python train.py --activation="swiglu" --router_score="softmax" --routed_scale=1.0 --balance_bias=true --vocab_size=8192 --tie_embeddings=false --optimizer="muon" --lr=0.00177 --beta1=0.9 --seq_len=256 --train_tokens=348500000
Below are experts of layer 5 (counted from 0) of a mixture-of-experts language model. Rows are named router (the router's row for the expert), gate (a neuron's input weights, with its number), up (a neuron's input weights, with its number), down (a neuron's output weights, with its number) and show model dimensions 0-159. Each number is 500 + 40 x the weight over its row's rms, rounded and kept within 0 to 999. Numbers have three digits each.
Before each expert's rows: "comes before" lists some tokens at least twice as common just after its tokens as in all text; "mostly gets" lists some tokens that are sent to it at least half of the time. This comes from a sample of Wikipedia text that the model never trained on. Tokens count by the router's weight.

# expert 5
comes before: " |", ".", "4", "5", "3", "0"
mostly gets: "   ", " FW", "½", " Conservative", " MF", " Liberal"
router:461502506549547488452490429483475465476543542585478516504529508543533501533543514531492545443431461471444511519519529440567451535478586533459476531567580455483383474546503480501435500529533510507504546438444436493506475518521455502492463567428479494529551521492540477521525542558479525550488552526496505433558524498554484516497556434436561440509483506500463521430481492547427544444471509421510492511547473487540512557535511557450573486465498471469508509488533534549465524435513461
gate2:424526581524548551537575481506571460499497548464447481538539539431580543443506485447466530528496523456490484446480485477499567468454507429510447537554525460518449450514548452479513499462524519536497469447516491520506539483458508529525446489515517479577501518484497542488532573445572565503531491468546519459543411449503474593545504534523488508480524539516481433544486453415437532494538544467435464555395508487501533495505535488433455509491581509514444511483482479512443485481468484
up2:442526528529537505453490544532517494470516553511486469474504561453468507454479398495541468554463570512441523461532490447558509524539505459462557576449487494508420527511584456544546445542544579481486498486488561446546531485477493560483440475510418471506475539448548478563561471568557497478494510458455464444495470413478446545505528470500576498511505503479472453440475545477458477480521492466476494487521511549491497546563549468474523485465534524509472430407572537535511418500508504
down2:529528466483463534518469540497561541535524497504498452444496543442515570505479502517483449485448508484488448536545600484455528514538514490479468554500507476597552392508572533550454430487466457497405428541471502529484492496517524491465589557490528465580483559429522551493495358470527477487523456536405485500484488502523455500469462533576500516501561561489528518583503509489511481492473467473531487485513458495420516508503463545561530473491469494459501490553477483484520513548472535
gate3:427517577506510479505494424397515443531569507470536479479531455549472528546510452512480529460464451521436461440500512502471488564434499564512473539516532495502557507494493462544455560515511474553519472482480506488530511557539469544479488540503453546485513476492594490529481536533461405507507482559540468484474563438544492548525545433461520459512525490522564515450562540552473509509532465475512480509476542434531484444554468528494498452460555464430459505489526445391485462487487614
up3:510506524447539511487525429518530539468458541468520486410442604486516492540472537515464506540488540494464531496454494591510507472553507491536550463560495517508512538500520467526495553480468532479461535516520542544537524498424474480455468433460483579553552486457486418556503480476547541534491547611449485450456519591451531436493482553523504489603553551485486426480517419467482426481509527508462489464547530535496436494442509487461506438526467478524560486475461502456482516480514448
down3:553524441472491484593527571447472534557466496462537549536446427491489459468482547456462444489500508474570576532499448529435479497483603509521539547482503507468461561586437506493571495528514548528475457569554518463425494518519491474509509512506529516494537501523453524480437512490510462485516479529437478474529451505471529546549449446484488512502441479511492537436517463444556516395449511517486530511465485524520489494423458482544461525478538580520524454572517529458552524526534407
gate4:519473503511449562447478477449506460450475540509507474583455506498565426483490516538557578526489497460545464467542493516492533476505567561492466457544535429457536455457461510531492479559463490520516510456529474538447467500491576544517510458443479511490496396543621459477508557554483485562441489484556469510487453505539459528522511563469511460468464570472464504485474537425551463565454509534457560380494452479493504474507496477453537464500512543496489479538525486526480519468551584
up4:529527476507523467496528462477500496494493516457525454513512560487466437477510487497497549507454494552524461499545426488540464454454481465512532445473453474492519454514488483542471572538511504536521523472501498511527461528495523451512488475487475488483478543469474501433469503563587469599463543500414577541513513487495543446482499531495376572533463548397552472579536513466489545422451548551545508512458578456466561493541492450480522541524495508584525441571414499454519572514490518
down4:504455475466482561502511569469464522546474511497452586488500479489427523496518486549433511508589505424424477562549482435528493465529587530477563511503517468524572575429547531502461496519520454588554499551483485490461471434534535508579518522535505468512507438438452479553483523435457471506560565463482478498482557479423522479485477467536466501482453532455487501514434578526563504481526494495536509467520413516487506485493459492457514539478525521462488496446499454513458464602486549
gate5:384476544471507535541535449488505503540448461569478468500487512437497475492510542416512514455445495480495513493484519436499531480490443531508501511422566549506501514515527451470415514515512531518518518494617416457437486473489493525511479604475523495472497466597509534514499550518518488479484476496523589466524533494542569540566503456436515527459509489542583492487433521417477494577471510462508471446428522532503519531535448519528465540437505455498514482514438535595507491491499461
up5:499508490533500520564552434478479532469413461561470481446499457454468449464431522484509524499468463556458498484470517470555548512523488553537429522478539478482620508513444470508557546479488569484548520550522481505528545483491457487535554511423527485521460480537520483495550588483401552410469538495505530482432530512507513498488494451447533532491441486483484509486483543437502541493480515565499496442484538567529468501522358500531552482423478506460565550505449506497552511505537491
down5:468511463497516481534500516471476503529562552476503550536480446540505532531494486538505386514514497552512458492505465448469451443425490507502518414482487490445511469438516531481417524481555524558511529534519441461470522491517486495509557482538452417402462539474448516459488473565558456506526519469489487532541511512531511478547530580476457567513602484544537524503503516471550499522543470500522493531526547396561555516526477465546516539491448468538456438492620440451492540506487439
gate6:439507511392474473538485490460521522509478555514433472506501493459547565507499545521474432473520545548491515620535549549426492508546409541483519516452523451507398560541452432381467496476481452520438537480509494470516482563533493571528521518479564450433508542453541450563507494441510462462499478504500497463494491513440444500487511493563504440502442449526521553504495488559457506516505524513550461480519547540524526474473472483500453490546521536494465496494590487504459433519497534
up6:513546468438476541468456524455496494491441533522537474515549552528499475515466463550470500499461475500531416536562505521534487468520500507490471527430543517562517527458480433465461496524497508528536502443481484511523553435615466514530486527516552519515550475450502488503547517523528499480540521426540569532466475496477423517622545489469522426541550484469537416468426490547576490490483555528532505466418540480402551554555498484497538418510520452488510558468526477483480535563454534
down6:518530550463513545528500512555580536505449517511515505523538558462381446542530412430567479487475517475527588491545499529504522449499471537462531500497488450467599550522526469439520455560452441408498460496522521563560463489461515505536406512466426526544456503496498495492511409569545547545507500538483475442487473520497520524522451526451545485452492466437551521530454460488514517511443484525497528528547505451454417503506504563454515526510470480505560473470486522556540477480481480
gate7:547509481405512552534501522459498440409474540488488560522454464452488578525469525520477532522509549495507505481455446499535500575511516523442508463492493517437516421483419519442454491466475514547508510442464483551449477452448497467510506452573497471420540467555492514500481572551478534535432524522486502536473601433486415529561495538454533569479526493546498564450473491547570518528510450601491502476498499501514523575494530510502489451482571498534452532481512518492442442472524475
up7:495456466528461504494544519474553509467565560498502478542434487469466562441466539510424480524493492478517555574461505552499471468469506446446568549518469502479508501521392519508525518532483463575576469434496458495508480454458514442488532487535490458438509470551501535533543565532494455455426485511515441489485555522556497519465529516473482517519535486494533457420434493515501533435495497526522525489540491519516565636535543460506483528595486440515511470464523423421557550469541481
down7:503455434583469507512528484474516475471526492496483526500477453486504513562485568526548596518513529529518506490500539486509513481452486465427485551481516509476496520447483535505507556553525448415481497493524542469524469499519510417513543533492539390509567423501472491537490604597549500551561469500536516484512490512485488510475481463557495452435517527454493506476419428505548440476488505435491514461478533523434516414460584486499450552592537559493489452537486452486588494472467516
gate8:501518490468526359526491510501480518481436496495516514445569546546514451540492531549554473466433551577509547533572517409473488481470473473491495421485503484490570471477529432428519447480529540488511467549492480449528541555539489462497518491549497495487514510480550466498516528545510516565456483562495447423519449496499541484531536492502556509518540408448427449491498543495515499474467459482498429553469401495547438541482580499502556520494535513503496443506486475565523533516578547
up8:493495472462506503546460467594472500417520500475453491587537502501461524541449404506490503410411498488484500548460474474534498542515459438476450457555601524529540528468453483510456498476487482474506518480541508514500428508485476480438470479527505471471520435519480524649467525502528513505532467542453581461507544494517477553475467449460484495599492494493515525477602551508475546516464500527490583609468521496502569455503492528495496527546480532448499510499495474471549527534476519
down8:511594506509560539494526574542462498473490548541482466530457517460530496457465571449437465480553436498530484505578545494549506538428488489505535561501504495526440483484465607478501466487487468485509532485383472532507452473532478494549490526533457475547460541541518514495492472484531509489505534422524519487489541555472484522415361419526467565449533457453557531534502485460452531464486507449496540467465460496512537484497471578496565547454534497444512543549511501550470487474536461
gate9:407436482538457509535492503462495542498465572497519435448542471505513482468541494521484516539471444478501528592510540410549493544525482541490489497497534457460440571481493489496402491545483468546512531553520449504523453484464535528482450493488491503448552548586552502443534515544487474475400489498567570489440467609502455529439545421505516431529549491486548504523415507530562510520511492465477559484566500478559477501462516475456490523535477539526431523489473490484555522516533458
up9:470529489423488426501504490470504497509541535461494486589441466481509515530492529499554457565562450474528483498501436483388461440490526543487562553519485602502498531505466478584478537431509602494505487468447525494484506497559492525466621485523426515448459466534534542512519492502526528544434449528523466483457503522495525539481484550436516574530497485446492499532489518405470481457545486546515452399480467500476515477483527466499538479541466528440541539479552523487444549491495461
down9:542478534525529543507458482528504457459467461540527545426529462474530538452472560523514474452433572524499497496466539468444501569503486527535449591525527559519475532503434496457545490488422460529491482545528471458515534507494479563507482509534551511621541487517487515516494497521464524500536493443486526491504525553493527470523490440509493449435484463558487500557485473492467594375442500461491450518571472596487439483428500454482458500510551459455535519497477579519433470514427527
gate10:422530484536463462450506482484491473533550475564613549462499546491474442490482438497444469519487466552571535501507542481444485470551497519580437482479471491414538494522471562485526511451452446532461496467473484490453530481523527467412480527474453446471556519479516475455586476499560490440492466585563481501531485474480510510495460448519522585476512520594460493525448544454556475502471550540512460486504512469446543519560502545550557562539573496505547520523517483479488554504429487
up10:407497530447460520480480479490553514483496560526437440580479446492532536562566576556493530491582515433503520535503472447505530523435553442564425512506535403477479521491494472437430528490564514480504504525489506504490458481486456495540553539546458487492564501522551517491489569538545519528558551484485488511493445533553497408527486512488454516555530483437533504508478499520515464458465510337492538461508506484485491482428514451543511460534505531501536457485553490528499546530522464
down10:485522479437551430540490489465496523505471434496522482567499470545588540416493472434487438502555543548539523484461488533483493547517531555441563495494520497550501497509547460500552519447524532468539452474509548475464538461573461556487518543519497489403508577513463547531556490541595482478468489454500506478455520522539529509506491506456466424458452493494423464545556465569470570476483459426459428436500490441512541492435429554558491510539543496493500451536475510494521509563501514
gate11:560520532580510497471537501442484496525546449485470520451491580503536517439531495522516533495456463552442481473414532524550482495495522516446473521495531536450441484533514418462547485454569490556535496582520446463405487438553496452530457547444527500509443493530487486436592514461439484408500517455494571546495542497395544534508489425527568516501531409503490516508531512473466547498526510503536466545519493500538493443559520444484589523487491495505501501555516514492516467500506551
up11:530516459495538436467434529535527461511514509445561527511528488516449498505521504518443486603603491547588560513492472551500462428417552484490508480489528527562527488481475575448511490495481525409549501527493501491532537536463500522486490453490471491471515522564462487514537472546504394529497497560512469445531524512527497457467462526465405549486579463516507469528501527460492474460483473542419548517521570538486552458467432522468413432461420492504465516475532489463429504533488475
down11:540518605508391543486520535465538500445541450501488486418535545564503483485512528525467546478509476504483532482515581508536472546444539508521529579481507462522448569507519469492574493442486468526497498529494523505599507496491481457528549499467576558545514505555511511443451478447470607469470517533508490428498433482511530485529483431511538498459456523428499501485480474530483524455582487486456440487566470560571453505448474527451505517469463470506497470561539436512447436443498516
gate12:482535529497455469467512476573556450572573504544423490512527481487481545549425512439499580532384458483440480553479478478503577525474548489492451498504578510472429481429544452528415520468478525471525501530533501576381542470536528515516472556555523523518481487449478544526526563469509387488487542461484482469574534530500464553541567479499463448524523493564549542481486517516510451522436482520485498524523529566512559490537510506498449531523473501473507508511500491517482456515508477
up12:489475447466438568573441432485510499481387432499505550504510530489530507495564492503424528417504567458521534567493491444506484508546467465512541585500491512582517531524552508462520526559527459539431535405496509451473466484597434528486499535463564502479477470472470554531473490517493534458526438484550540508518477514496472486465459550486506528471476543542444468547460471484528530478599514487519483496495492492514519440417539532474535511503519459529405480548430528509444492472530486
down12:468530444461515474532521538443469474489463487549534559506513495551475506530474557460515446571504485478461555503479590496493523496531489488498503469525617479499491579573441429542383469403523508507515515514549474545534495445451455573488426472535451446460574519397513549546483464557515462499504523536469492505491490418564500479541493522527501496550530502519485565488499546511476441542453471531521522502486484494443479464488519534524564454476521497420517498472580482439525473493529479
gate13:536513464448489466459592543553589503478549518499557506433466578527555572414517550549546439536491539520446517512501450482486499503612494529477494444507469534460538508623501449570535506435515482509525456481467483468518577507460523515417562504502511509513494519592469483458498541505520481467483510492462497485531494455484542468513481465468464513472472507454593424524448549582436504502493483480436479492514446466511486509475559492513508483528533462496429476499501524516505502419472529
up13:455461388412499473481419483512516517495534543473519447511566474508503504474539520502474509421465516555498531450534490483553468522512528542524512490564467521538505581505508535504385464438461450518562397512486525474536520510411548622448534445567451508555521444517476542486569528470520474521581494513461469497516457477567521498505531478475535530439451473486530476510548504473484468525511505527470527464445534477503447429542461536530489502548530497560512552478482444502534531493507512
down13:485475441520504466516464460393485496508406590530466615438516512516533481470497573456550473486499514458534512504474506487537501458450474480426517505532495468487464445498452461430478500462534515441527537434459480514466521509499556532508490501465470523528485536520544532463456545502513473559531528510551581459526532497589543449471523537533481467505506501505526442526551579518467485474549444506531527462397505498534451546525473553574565565510546450495412489512448533519493568488468500
gate14:420457491484563543504466541534510472507543519509539487528453492544570535464561520519540472490562474458449549469496494512550493470457547541526501458503537547489553418597527458494475530533628476423477481492453544495509477495541474540496458535513486591457500467481547481490481493527446597488544461538478448504516403580510547485534506520499445474515491536536412440477454532529498507548476450440482469420452533500442462486472473472540508450497486513481485541502483564518493416497524483
up14:507555464528499495550510437512465587576444480574517584514443464535549506512519502503479432484457423456568458381566472450449530494497536495453542499513503496486451400477468444571430516536555474519533463497494533436546461492483551472532480573492534505483540477500534552490457480493461499503591501475535542446513546493490528548518495530466555466507448474499556568476509504478489469477490485468500416557532477516521501514429567540544482493494503517529503548511425460518529539464519547
down14:542592530538499517509633603473485478531437499504515564550447570523524448535454521475543448559487493428448504487462547510552506517470513437514511495485493479504488514509456528497536518491525519404492524492440420537443454541543489495488487565470455530501518470486502533581496438502536434506560517536517466445499526504489496459476507484511497509481520518534495440450512545477471433538445488404587454508468393496476467526533481472548551445525549483502542475498514507553452485524464540
gate15:524538545452494594495512606468575505492534454516521524565467568461441473516545544523592503503496510524509496466413378497518458478516471543466523464534512462456495485528457530486490501531456524501452504546525393488503497495485458603482448518442492474481505488444487416499491516516555453515494457549513518477463454480510485500458494535490475454501509500477509505492493498545505564477560480559505506508455481491495483557489519511461530535488527521582345460443510448542544438489530463
up15:448465423446531509469454476532443470510517564491448458423545483536564470507458448543548431473430513556551531514463473535496453481566498504438478430444475487492516516534590538507542581526547474518483534446533583530491505529538457445599418531469476514448537536448511543493515489483529461536502439518500585523482491511506468565467552495508516512484497522411519502460474489491525547522446411533547598502517509521455475499555511517480450484509507496456482455534491507460497553513496542
down15:462517497551426491598602527480531537502479604520446506466493497517526428506519458502502571497522526460390496577442514500492492493517538463535489533561493412497477526457518463534470477519519499524485485505571463497522547533497464565504544476530437471505530562480446450478506442530556531552476474489554482532507476465497563460454545486508518460494564567466378467503502510555504459534391450496442520497525471494538514550482454485436505525505436505491501427487480519538467496512533498
gate16:583516510504463542489497501505525562492524445493490466558510506535522495544513397502423527502521476548464467503479565479515580532474512558489496538458529544446440499516517500467499488546491492551516462481468528486430494508485483559545451582403509420472451541547524512505542433520521464505423546527534511422500547485442528492523498573466511534580480546532512513532476505506513422511468467485505601458472496526462417412496543485514467528389496447450494502531512570478511480469512545
up16:489435540547490532500475436442507480474461534448523461511488423489564499585531477382505421533537488515527569522561514440480546446461500502525459479491513516514482455494469571524485469527503543555475517519570561509427455549541489581526443450462554501496443448492431509518522440479567489572550563547441541514490444525531565506500529495508438553493477461503557535557566561455521463554539466473506466468490452543479444512538480467500514516435470493468533475515504482510459512509515476
down16:528485549515482444462489533554502506499521478496455515458528528464499467498480505513448442509550520515510468529541567544510513407528474504446449490426553541497551494470521515502510516490468464460511447498480507497513505405514555536478534517579563402539491523490556454546473562517479571598491459458506564481486620559431457493488471520482536462495540609576529518513441496479502437465481473489488520516466480571509457515543535460521459514518509505439472573443450435489486443494513448
gate17:511463495477497478545521457415555450521415524519536496506524449455473560444473475478513519446525496467561458512434513485477526587453536562516574517532481567526441511494466557465495487516543474502496449452582470471431479551388485497490492489449481480468452490462528478443517525484549501448495507480586497520524572486506551498502430530555458586404515543569492531456530488505467493490496463468505510452556556507534452494535488559491516484517436586486476549544461572506534517517496485
up17:447455494512541492546538527517503513472500536484468447542489475428521469576458596470545435473478523492472509484415529467535526511499537492520436464498472567499489478548481519513537471551558511501455481457482522541489475488422543478458613586514489445453449516547423500533481494514396455460508450505478463520549528602465515545518426506486587564503513529499493438541455548499504478523513454472574509480435491538504490474479487577475472486533423510483526490500548505511450574536468508
down17:548522486538509404582520509470525442504457516521545504532531487542510526470475432505460469527480460531492528489499525520478495529494514471516477523504557452450514471486438472525435530627454498509489502491546487534494494515468439440491501510471510600543531511448425525457538433524473425493457538537588516446508497477495494519467573436600426515515537504511464491506444482517485438518477525560538455549468555522501453463582538466470479523492502492458447515514509505605515427550439549
gate18:554496519564490491612425388577566472466511473569543476495494482573462504546556466494457485475520579477513502464483500550449540525508516568484557524437487490494532469509447464470506493508500525486511577492499514472479444535478473497470488494477468468599501510507501485487464370552529495570556433544455503446486500466381491564470499506521518445454431483440539498478551502496474500526467477520556518564503531451551555523549541486471483501526498515461490460465512499495472487446486520
up18:487462548546456545501472482497496472500427516538508498482508505475559551464556483519496544428455551506517495506524536453555523455503420573482542447441490489496481458513492489458517511424513515520468517541543525539518479524430471522498400441548497473552491533542559519450458557504517549586533512406549588459484423511446485499435473588480513496439465539538573539445493553498443474520507469418506487516536503522482525540499466550471500486537572522530468503466549562452496502470585496
down18:515508509491495477486479472506518502529523546429504470484448470439513479454458519439464424494506583511452468574399464504421450529535519497509410455488526527437464519476495453541500534517496478539522518531537460469539466542514495496482429459502526515491506499527552487487536530508499554483529452523533515524474512533485543516520626584483529504457516422497578546546523582503553449537571528441456508486432489459473499525500540424559514447586469575468513512476528547487500466501565433
gate19:520434398496556499519565515527533538536516442543407448516499543472486471513522517518557569506499432489445484518507543483529489524519481430537462512445511551473516458465540485459451517475467485441491470461547548554479569447550494439447495493494488477540538485464403517539501509523482524485455497542524446593511591451485496470513540569518465512506455505402490495537494477507539501481492593425451492502489543424463552507465514506514523529530509477470425455504481449551504566539577515
up19:504445540530560515522500578478445542462512448506442471474426565526499602473446482479570455529460569558516442493460477445580500522455435517526494484497479498521508443522477500497519532499474550533492520494543574584435461458528487521554513517503475497502497508476520445431506433438505462471492434483493504512401515559475448481470542510484490440460476500547535512556489517507529513571486477543443534542512506544560504588469518466456542419506459485562539450453502566488519498477566523
down19:487534429456418477548539459562421424473559576543441557531432556485492495488470420597525496433503555506489493472486479462530476465505491521470553427452505514484460537483463544546501526526553509499466505544435461507470514524498551484523495475483508546555531463471460500474519530542593564480529592417470564488496557519562526486536470386513477520481485511475536507540438473566506455525498538538503550520502472553499494473464516537502513513442481509498491408532468513513484476521531460
gate20:531441475501448480511481496558494521519562526561415484500548482490503481453482532522470523522481500491467495488551548462451528519514474448549506554490515508439410444457518576524454461444519490447575493517523478560503534510490528538516497513502511511477455521389522532548457485543465623503487459496533534501505522444505507479570459525496561409492495381465479505412555530510466542473540476485529449546471500447504487494523507508491423501497495600514522543490479547435482584451497448
up20:493492488498430511509523516544525562484506491548473513535534463470653593466461513461478478545538498490440490440540521450429446513486510490501446620460560501444512524509478503457519535494539529455482566474466485487505516525534503428523484432487448485415493545516566536514533482572495487540498516520489481517485498487522474491494512454483518487477572504499523500522538493515418575521410507503509440581416527470443535527549523480429445458437487496512462524553467569497473496473448479
down20:478419509440549520410465499487515532461531535421513499530570516507509492550516476476521497522522490467609496528529487513486506445512538533532424449396544468437496528472432524544493523494541496485465486527460531535502465538466499543470573609450487553427528467530510554496460460499538499486468503570479462488470566514457440478435470488470498561504517554479506581522418465471476430478577488536508477552530470463538548551431507492510520489535530427527454538480505495526472503562462516
gate21:428453548504565498458480482475513501509512573531522467534470482579450520471448475476513489539483526472499450517447488509472466522536534492386554490554528440520541522545439606533504457552521521519483498468537503527569479536465507519507436450500433522383490474561520450568468514546474509497487501470499504500485428523542497471497602422541533457491458569481476506516504483403476479535518406495525564499510505510519452494484522436450503453548504517499538520491564526540563490573501483
up21:464535535464412513530489457483465513545491539560494523548588510517570478496530495561434470456390413517524530518510452502461490463481591500560516480536458454485482516441533529497473545533534403551466514491499453519492512498457496504474552534514547510456456509543570568492483401493487501533518443542527474568469504481461527462464500562535548483508499555498463482530497473541503573513477492492550457505495473561552491489519510513406488477467471428586479452574465495543514535446453486
down21:500501516454473513494557427528513459541460511489466475462429490493484514499478529443501505518481477512546435511510475469544531582592550526489487530553504537550461463538475502487376494409461532515439437468520479506485481590480522521488499492551489485544529477402503517538523524516556493469518522473500623474475508567529516556516531568504447464535418502432528468479488412495513431517446515416527515532479529494474474555490552463508518531508520523459515449493516419487535582531540517
gate22:482520457500431518452565542449473474488547451513499489535495424543487472495515526435494449557490546456487512479446516561549511460451493437587489524547459478537588493551428475498480547577489484498473465478555569535400524516517558513535436494464475469535502519514486455475541466541501499596501516487474545515443502602478539516470480449481421539457517542545470582439564419525509471464531560440533501500486462473534484441486412483496493541540471498520487490485520527503545505516478505
up22:537553436495434568520486468479529501459576507594568580500514530467544560471472476480557586502465480442541469498463508564544420486504531492517506439528519557534511517535461459516519470511506463516466444511497538470458500471557463538471534502511496459526513446494462442458500442545430532586541447508528544554522516532476479437452413474518503458552521533470548500460522515493413516452481534500532534445534440428489593507549494576563526509497551472532470512542510501448494488520480511
down22:531509467546508509511539545534472444553611548505433507531530490471470509478471549455492532431477511418494455544516496584535459468479470507457557446482449515477475445560510486536452494543453484512531476514478457453461547516478521549513505496492532550519447472472535489532541433521472540523384451531505506550466471506411535569482438524527492516562501551587530488470577518492555533508543509523463522495462513411485457445412589541531479500510524467551456514465492466499477540461463471
gate23:463519558495527562511507533416517473415495521443537458461512501497504497465489483552511546502508557582470467488515537493512520482452530560542586484505557531513457496499563487503510488483517487403569447455451543472492482551494492553499541480512517410507544487537505473526469502500502520516454578411594490503515500544486531583522543396440494473477402469521510544517528493454470455580510495467470495466538508500526455494519437497462523547472591562532486497467541501397525488525469510
up23:539536495394405473561422498560511477507533541541559498473462506518441470428506542482409564513521524579487536504471486532489520419453528546497479439474548478538430502494519567497517519569421445420510491544456519574407470499573547527457525499521472529475521538503528499530508529461510484457520512513578494459518523505545506478478528519514483532510460503471460593446445510467511525498497487489503517532516542435408505441479558511540484499432467437529538503488531496466530508489552509
down23:425508529511471405574493536511555585530455473514547563457543457500436474492490517517470554426465488417532525527486441462485477514436530457500475494502483512514519563377459518530543429447564564556479535506531494515478457504427485520516551572607450426479553449505543515515529503498504473496533480443528505494446500471513539544554516468496469486474464467458476501505489546521499529494534484577507478523523539448496546457504462548510516543495471459462545535541491491446423506492579522
gate24:489474523562471526504514496484451530491515518527494441466514605473579486433453551513516510493483499435494519506515529533437465504585531471470517505542527534429539559511413546486507497515519513558584501482515493501493462478514526476442523497507519470413460518535518545538416478518510518505554501499509599481516532497527523495481590424508540553441481472512506494537458544433466490488665510521529466470468529536457482476441514498474493462515380530506564513520468470432515493467517471
up24:514508535539544499515585491453500446524558487526431541447452498478441510496456447442503484481491542482467493488576508437475496553553490446434458524562441506496581519508492501462563499502541470511511517543539530446567479526494513557484523497454522446470533496519507518404535581534559514474516509577506483459501419483492537470493493531493515472471525406526542462449466459453418508496445532515458541430592609520501504484510526555502443529439526519510455547447536497481536533472447485
down24:488498505464529536463490534483530473513595539529505472491537494471543565555530529512542520541535481443461480469500552512414463405424477539469495547476500515565547455494420438522503496507500584500476497496423445547500467553498531464435514479518488491442547467566574505492528449532437605533506487525563436491524554504547490510426504472467521478532538527551504534432498516467515500510466506516482495556449487531417544586485437475559522496500508436418470467473481477507502555485465459
gate25:499501514455516519448525554504546546481523500475513473419518500517471459496531502472507572554564553525498440452514580450554457484443547474531488465542531472529531485501476521551520443540592539505478449495528463500430491507460451506515467462509392478474559524492491405454501443455449523456532501527516457515491529449497404477520550492495457477502544487498532505557468523463445549451446519541524567496526623455388462526561551518469477429477493491517500530524527486476543474514465475
up25:502461492466499503522499518481480462474504535482507509452523530499414511525455469459507473553485472491455508546491551579514562526557451537449466502506525515452397535516465564431511439472487524536481473520496530541458576537566463537468495499428449460414556538516472511554549538526420574487493460466520483554476446545452552460496474420580508485486522527444532484541521614488474522524553516478476493492529485511561510530465503500497487528445513559473562494454495473413427479554568487
down25:513496481480591563479468575538516528542536493477489456552505493483534513430475486510491523542496519525427549408501510553509497463538473505437534551501524513420494490535553469482480517460498439511508572480490475450500487415518593546486570508545424525467479486509451510505443459471540446497501481565513476498471503505543465460508563490495557488469528499546463506521574439548473461525413518490496556546450568588466498550481515531523489488479378478518508419492559522429479513452462529
gate26:450460494542511516438464437552511465499525529528573488547527555541455503602524516459504448503566515517462538455570494533442546451479555494428598451540481462522435585466501505451524493475511492427514467520484476533394546536520551474501520462566490510485511490516503488524542488486441522490481513577480424497457478537460556522508447440530518486464555466471482521434594455516569453516459526497529533490489482553434519456515439502462454465497498552468534454510475555462544503489486519
up26:428473446573444475516474413467528500484471532541528499490468519482427516493414557504500464517527526537505505521503528467425519496460448569441442490503517482500426531522498477548476563519551481456507484529445494419476495514549510501602489494451540580532570462527465446470437464504533559512472519483512562447493583569498516562480421555483507472485588532464444542536501509491502480460494480520513519475516524533487576467526504499413521516456562517516509449522478534418550519460529531
down26:467464552542519486448490528471471538522546497500521518467472506531505499501498520399476508532499545537481512523497497501474533437506447460439472482528455545503514496577409522469536516501501595509558568482425474510511495454533494482498480468464500567550430537520556456571560489460512503469504528434590464486487487514524482514438440490489499505577453449608473532500554513542438507472507485491506550470534513540492519471546439531444452455456544503569420523436406561490458556476496562
gate27:473552569538505461483557449442445554516478515510466421459496522473523498547422491464475522446429536508483491603492474471542471565527497534471496537573570514470505464471537499610531589518524547490463474488530480521536482447504491432470518463487479528488537508528608435503520536536511496464456488567505501524521441514532480603463471457502492477558446550480497513546492531547497535487470520506479456453505539476463421488479482518470434481465522512426485596527491455516502488421529530
up27:588544432498455577529482507541466539476490537500534477447517524439536527502486552516508428531524515470485484499494457468493456591615420570519461474477477571562513480464466513525503470533514490534520511483487444552457558485511552499579410480500491428486512549457463480455498479522590484517463469439477471537518538482541544499525496499463471458510421499419545528605540484452477500487530542505452482514511550496452497496546453493465468517529531497477526454458463466502483455518586428
down27:449451576479474478507491551479451537503509524449433533480500535571510545515487462471441472476577479469467515513604518582511501495511482535445557418548571385476448494475504505476408473538486463506468527514544498491510535466415529486508532449526469505428519494450536480469447489528540496545483511528477439530558456452458520502486530486499563536525533540520452437528553514509555441468531501482538461574499565515495423537493487517533499468527562539535443503465505473563433465558527505
gate28:483497528483525451486461454521514457522597484527535485399586512547451497476503443451457513451551525520460453470443509446488465595472533467512490544518456484527510483482502469545460475485499450553466463482600447491493535417473545447445477506474601495569487543472504500521451484528519492538484467499491560555560503497449543545506522491465492477532532482449542539510527448452572464455447415587510458547540520512520486531485559453509529520457589502515497439557509492500519455532503464
up28:473501506484428469520500564491433499503453540590477513540432504478538486536463540571544516455527482491502503537546587477535455493567486524435486472494524554510565452516506515520520529577508444554456503501453498471502480525506538493490477483482412547523497437531463484517484468444469516508548428580486507491471420552473524489537511557573460555542452562536460485546470547483580499537583530475512525540512469527483463515520403546518459500526368485521473554535491486473517542449509486
down28:455454549550529521462459495426558467454522470531487502553523497513530531418428460507514464504561531492496453477491551456452517506469507474534525474416443525526545488464486475519509449458467533476477507452568480534457520490519479569512561473459510509502513542525487517419543533517475493449501495543603549420427531509442487470563518455545547435535551457553554576408538453435460458510490537526546476544560589467509490526509486468456549464483569541531480496562482479479506501473515491
gate29:467501458538490503436481482477515476535471494587489469511531514478505552583525556546493531560494483462475520493517494475473586432449480503468613495478537547480517515522466490460425547523494421555474552510454529474519477494463451475454529441514464514471554508464485545555472470448486502562542542606544576517474465476452525477535439500492533472422495545486506520538507442545496513435496503493482456510567606585471480509520532474487598481535505495493531488441491488415534465458538471
up29:538507482465469496454488528448450509447570406417520567476533482546594525507414475521517416510569564553475518508446541526469485496447521535514474487421473444520489445471461515473536454462513529541538471590505486444496540500541475518466462505407545505467497591532550524480461470499521514449509428489437451443537555464486589487490482546521513510538478559528471504474536563496479508503452499495510516531555520513452479507529453525509473515472568529505426516473468575503493454552511481
down29:455456466500501550495544452506476465557489536535537508476504499582532476449551543532494560524420505533481487477445498466432549535534554538453517473497482497461514494519522525495564492498505533485562541525494496506536510514486473428466592465418399444444489513501448437565454492433495516527465494580504501398459481519528458566586458464428552518506570522448515509499569562492466498499512484471481505454456497624459548452525520480530556495467518473508477552462512517452525499476493498
gate30:445514543487510472512530464486480464523477491564460491430516470509498575515418483486527539491490457491500405558472497519511396483476472451516602530492553513436520523477561532497501421478516586538555474473484479483511485491540506462502470527550485510488524496456559461542563489546522532448545482516554521467416544491493443558552552483495491513429502482493498570551517453481444448473568437523448523450528503476445447504486495454452443471506510572516523523563485610463477505535442532
up30:563454429422447415491468505524546482498519484513481501516478512485550548459566606527542468513472519504518472518523505457529451481489499537487518405454510599462554454509568445467506489449567490514589505516527537458446457580510473531498477479560469419435441537488506532565476502521508509572493527551526503479520578472507448485524448546495493509478446500404531546467456487546514490512480499537507549478512543509487535433559417507489474541477513487602507464493517498487493491517479445
down30:488507515445531592446592486497480494534487470553538513456558483583479545516510455552494402445537507486563536535537449509466481599484521492497490476485456481500422496407490516493489529500510502498524467482455545488516496512463489561551551514538488533542510502491445481538575462462465489475452479452559532542519542463493493483473448448591436518571563528453538450410489530491508497482505555394568469529495458460458501545489542510462412516481506491531446498531445490517502478517511548